config.yaml
n_experts: 48
d_shared_expert: 64
activation: "geglu"
moe_layers: [1, 3, 5, 7, 9]
lr_router: 0.000865
vocab_size: 20351
norm_eps: 1e-05
lr: 0.00194
beta1: 0.9
dataset: "wikipedia_en"
Below are experts of layer 3 (counted from 0) of a mixture-of-experts language model. Rows are named gate (a neuron's input weights, with its number), up (a neuron's input weights, with its number), down (a neuron's output weights, with its number) and show model dimensions 0-223. Each number is 128 + 24 x the weight over its row's rms, rounded and kept within 0 to 255.
Before each expert's rows: a language model's description of what the expert responds to; "mostly gets" lists some tokens that are sent to it at least half of the time. This comes from a sample of Wikipedia text that the model never trained on.

# expert 42
It responds to: Single capital letters and name starts in table cells, lists and credits, such as P, T, K, Man, William, Santa.
mostly gets: " P", " T", " K", " New", " Al", " R"
gate1 [115 190 164 134 132 114 129 122 168 124 106 134 108 136 152 107 155 130 145 142 127 116 114 137 134 110 137 131 127 117 129 114 122 113 152 105 109 148 129  72 152 168 172 127 149 104 104 158 125 159 144 152 165 152  93 172 125  73 107 105 101 130 116 118 151 205 113 164  85 130 118 125 150 134 138 180 102  74 134 160 139 163 121 109 184 132 126 149 146  76 155  97 128 133 101 127  88 117 109 130 106 134 132 149 149 109 124 165 125  97  81 152 137 152 132 168 125 146 147 154 110 135 173 115 135 128 108 151 136 205 133 175 128 133  98 133 119 102 165 127 145 125 108 127 109 134 147 139 122 138 143 117 157 138 150 119 127 107 118 109 154  89 134  97 127 116 108 135  85 134 164 151 124 109 121 125 137 147 139 176 125 137 154 145 132 121  98 156 134 155 154 118 139 162 134 113  75 105 139 138 135 142  96 136  96 107 134 141 160 136 145 125 134  96 107 108  92 115 135 162 120 111 178 153]
up1 [108 132  96 125 152 149 145 152  97 139 132 109  99 118 115 179 102 117 146 116 116  95 149 140 109 125 142 123 105  80 117 156 122 211 125 151 140  98 143 171 137 126 120 128 125 148 100 131 146 121 129 130 110  87 130 105 123 150 139 193 142 103 168 124 128 141 139 142 163 116 156 156 171 127 130 104 153 188 122 118 104  94 154 169 136 134  98 108 106 128 134 179 100 129 143 167 123 218 147 144 123 130 146 151  90 142 157 129 129 186 148 108 111 163 124 156 115 126 130 102 159 110  93 129 130 142 125 165  86 136 138 110 186 110 138 144 125 129 138 136 105 147 128 123 139  89 109 166 132 137  86 114 120 135 110 146 101 164 113 125 142 209 133 139 153 138 146 112 133 103 153 104 107 151 110 106 138 123 144 144  90 155  78 135 115 146 142 134 118 145  92 143 130 112 138  90 115 141 144 146 126 129 133 117 134 103 154 129 137 150 136 107 170 168 124 124 138 104 132 122 123 160 125 124]
down1 [107 209 152 143 179 186 134 104 130 105 128 147 137  95 125 125 136 104 101 137 110 142 140 178 104  62 114 123 126 114 132 146 120 124 150 101 132 170 145 115 107 102 141 151 116  86 140 134 113 140 121 156 121 150  87 144 117 107  94 142 114 121 111 137 155 146 130 117  80 110  71 100  67  56 146 147 124 103 158 117 121 109 123 121 111 137 148 106 138  89  92  98 142 117 104  81  94 125  88 119 104 122 107 152 118 119 136 159 106 140 126 114 159 179 114 146 124 143 110 171 116 138 118 130 106 116 159 115 107 195 111 137 137 161 107 140 165 112 155 119 123 137  97 133  99 159  91 134 114 124 111 111 136 161 131 151  64 110 161 111  99 121 138 129 139 158 148 128 116 121 137 183 138  96 130 136 134 155 131 140 100 150 134 165 139 123 122 101 150 119 133 120 108 129 135 152 138 135 105 114 152 112 134 172 120 131 129 160 102 145 114 146  86 122 106 131 132 145 112 141 122 151 109 120]

# expert 5
It responds to: Prepositions, conjunctions and articles in running prose before a noun phrase, such as of, in, and, since, as, the.
mostly gets: " in", " to", " and", " of", " that", " by"
gate29 [126 124 128 109 147 100 140 140 126 141  97 137 119 100 111 104 126 113 105 124 110 145 114 124 150 110 114 142 145 225 144 122 150 128 110  99 132 111 130 104 190 133 127 137 138 138 149 160 122 138 145  71 152 122 126 158 149 134 128 175 131 160 161 100  90 109 115 133 161 100 158 126 127 100 113 147 170 107 122 144 119  66  84 125 158 158 126 107 112 116 120 126 117 163 132 176 117 102 114 110 107 154 132 116 144 109 112 152 124 169 107 113  78 167 116 125  85 129 145 185 138 155 150 126 111 144 113 121 140 118 150 131 104 155 157 125 105 104 104 137 140 115 149 114 151 119 105 120 160 132 143 127 160 128 147 119  96 169 121  85 137 122 166 131 133 162 122 105 132 158 127 134 111 142 154 122 120 138 101 131 101 156 137 127  99 133 118 104 195 135 144  86 105 134 115 115 109 124 153 151 142 134 129 146  70 190  71 124 110 157 158 132 101 105 121 113 127 108  67 132 135 166 154 131]
up29 [126 146 129 122 117 151 173 112 148 142 150 137 128 129 121 124 102 120 144 127 121 120 132 120 131 143 107 152 124 126 127 116 117 140 152 141 113 139 135 165 117 105 127 121 144 127 114 137 160 134 125 157 119 124 111 118 141 159 171 142 106 223 131 143  82 143 114 124 153 155 123 104 115 136 130 119 106 105 131  88  77  99 148 116 141 138 136 137 134 149 118 150 135 179  90 105 109 111 131 124 131 105 100 122 131 143 148 143 187 124 122 173 137 158 120 112 101 124 126 144 144  99 121 142 192 249 153 116 104 146 159  96 116  91  74 127 122 162 136 126 131 124 147 133 157 128 168 134 127 126  91 160 129 119 123 143 145 124  92 176 144 150 122 155 128  99 150 155 147  99 137 108 156 121  97 135 132 142 118 127 152 100 118 148 113 150  91 121 103 233 128 172 149 119 159 170 125 117 138 118 137 104 131 128 173 123 166 116 112 132 118 135 106 129 154 104 126 124 129 125 127 125 108 129]
down29 [140  94 113 118 107 113 127  97  74 130  73 140 112 127  97 144 147 133 162 157 113 114  92  84 127  88 158 119 134 104 155 162 136 113 103 146 128 105 120 116 129 100 131 144 118 134 121  77 136 129 134 105  93  71 138 178 135 111  93 124 117 122 128  89 121 112 136 149 118 107 143 104 128 149 138 117 145 164 154 174 149 121 152 107 158  96 128 127  97 128 126 124 140 114 153 143 173 124 127 125 115 147 130 117 145  96 117 118  98 120 123 100 128 110 135 133 102 141 157 156  87  89 151 126 106  88 148 152 146 170 145 126 143 133 172 209 112  85 111  40 124 156 101 128  99 141 108 130 122  97 155 157  81 146 153 124 112 114 135  74 164 116 145 108 143 134 149 148 124 134 129 127 144 155 119 135 143 132 139 130  85 149 133 153 124 108 134 152 148  80 126 122 149 149 121  84 108 143 119 142  82 127 163 156 101 119  59 142 119 116 155 128 157 151 122 142 150 129 138 133 127 123 127 126]

# expert 32
It responds to: Line breaks before tables, lists and headings, and capital initial letters starting words, such as L, M, B.
mostly gets: "\n", " M", " T", " P", " B", " H"
gate0 [210 134 125 159 147 164 149 130 110 115 123 126 156 116 114 151 111 156 133 112  99 142 139 117 133 119 143 111 168 148 140 121 132 132 172 134 132 125 117 130  90 153  85 151 138 121 125 131 142 147 170 137 119 134 135 183 167 162 125 112 157  91 125  92 148 118 139 139 157 161 125 119 150 110 151 125 118 131 150  57 131 186 158  88  90 139 187 137 125 140 130  87 169 152 135 114 116 102 109 132 164  78 149 117 150 139 139 106 133 148 137 117 149 138 101 164 114 143 115 139 114 118  85 174 113 115 140 110 179 140  97 111  93 144 122 135 128 125 130 102 111 123 121 143 143 164 116 134 119 109 149 154 131 101 163 143 118 131 118 125 139 127 117 112 110 141  94 153 151 120 141 139 118 108 142 115 128 152 155  85 119 114 148  82 164  83 138 127 132 128 172 124 189  70 105  84 149  87 121  74 121 110 132 120 118 144 152 151 131 127 128 116 127 124 168 126 151 132 174 141 152 126  98 158]
up0 [123 109 158 112 178 125 156 121 123  95  98 144 122 151 119 128 119 126 133 130 155 113 132 128 138 123 147 120 128 136 121 151 179 128 135 131 162  86 140 127 108 119  58 110 147 134 134  98 120 122 129 120 114 124 104 111 130 117 153 113 144  83 144 174 108 149 120 128  98 173 112 119 167 180 101 156 196 133 137  76 150 121 155 176 121 120 145  67 116 140 119 183 147  96 124 205 185 116 194 160 125  97 111 152 145 140 124 139 150 136  99 144  90 113 105 129 131  97 123  93 103 149 122 138  85 141 102 134 125 106 130 137 109 100 142 114 119  61 146 142 128 130 124 126 136 170 114 111 140 147 124  79 126 100 136 122 163 123 137 113 191 135 132 139 125 107 142 127 152 115 182 135 118  92 106 109 128 138  91 108 129 162 102  95  92 126 110 123 174 128 144 137 135 115 116 151 148 131 127 152 106 118 153 150 173 124 115 135 140 120 141 138 124 130 119 133 137 130 116 149 146 122 141 112]
down0 [101 108 146 103 114  87  98 151 138 164 164 119 144 162 136 104 116 145 165 136 141 109 105 200  99 140 109 131  99 145 149 134 162  84  85 136 117 166 101 150 137 166 164 160 116 141 140 112  96 104 104 138 104 126 151 128  91 130 180 126 168 106 124 109 125  97 177 121 151 132 111 128 102 135 136 109 117  80 127 135  86 107 141 137 140 103  95 129 107 135 132 142 100 121  77 119 124 115 135 146  89 108 136 130 115  82 108  92 164 143  79 115 160 155 130 144 106 142 136 115 112  73 191 146 121 166 112  99 138 140 154 144  93 109 129 116 144 130 140 125 102 133 159 111 103 151 104 138 117 140  39 138 134 142 128 119 142  74 160 117 126 127 132 120 127 132 106  97 153 102 121 153 142 106 101 122 120 136 117 119 118 128 129  91  90 148 160 106 142 144 135 126 135 126 112 109 160 170 141 148 167 115 102 116 111 117 156 136 106 129 144 114 140 124  92 148 110 121 157 109 126 163 143  94]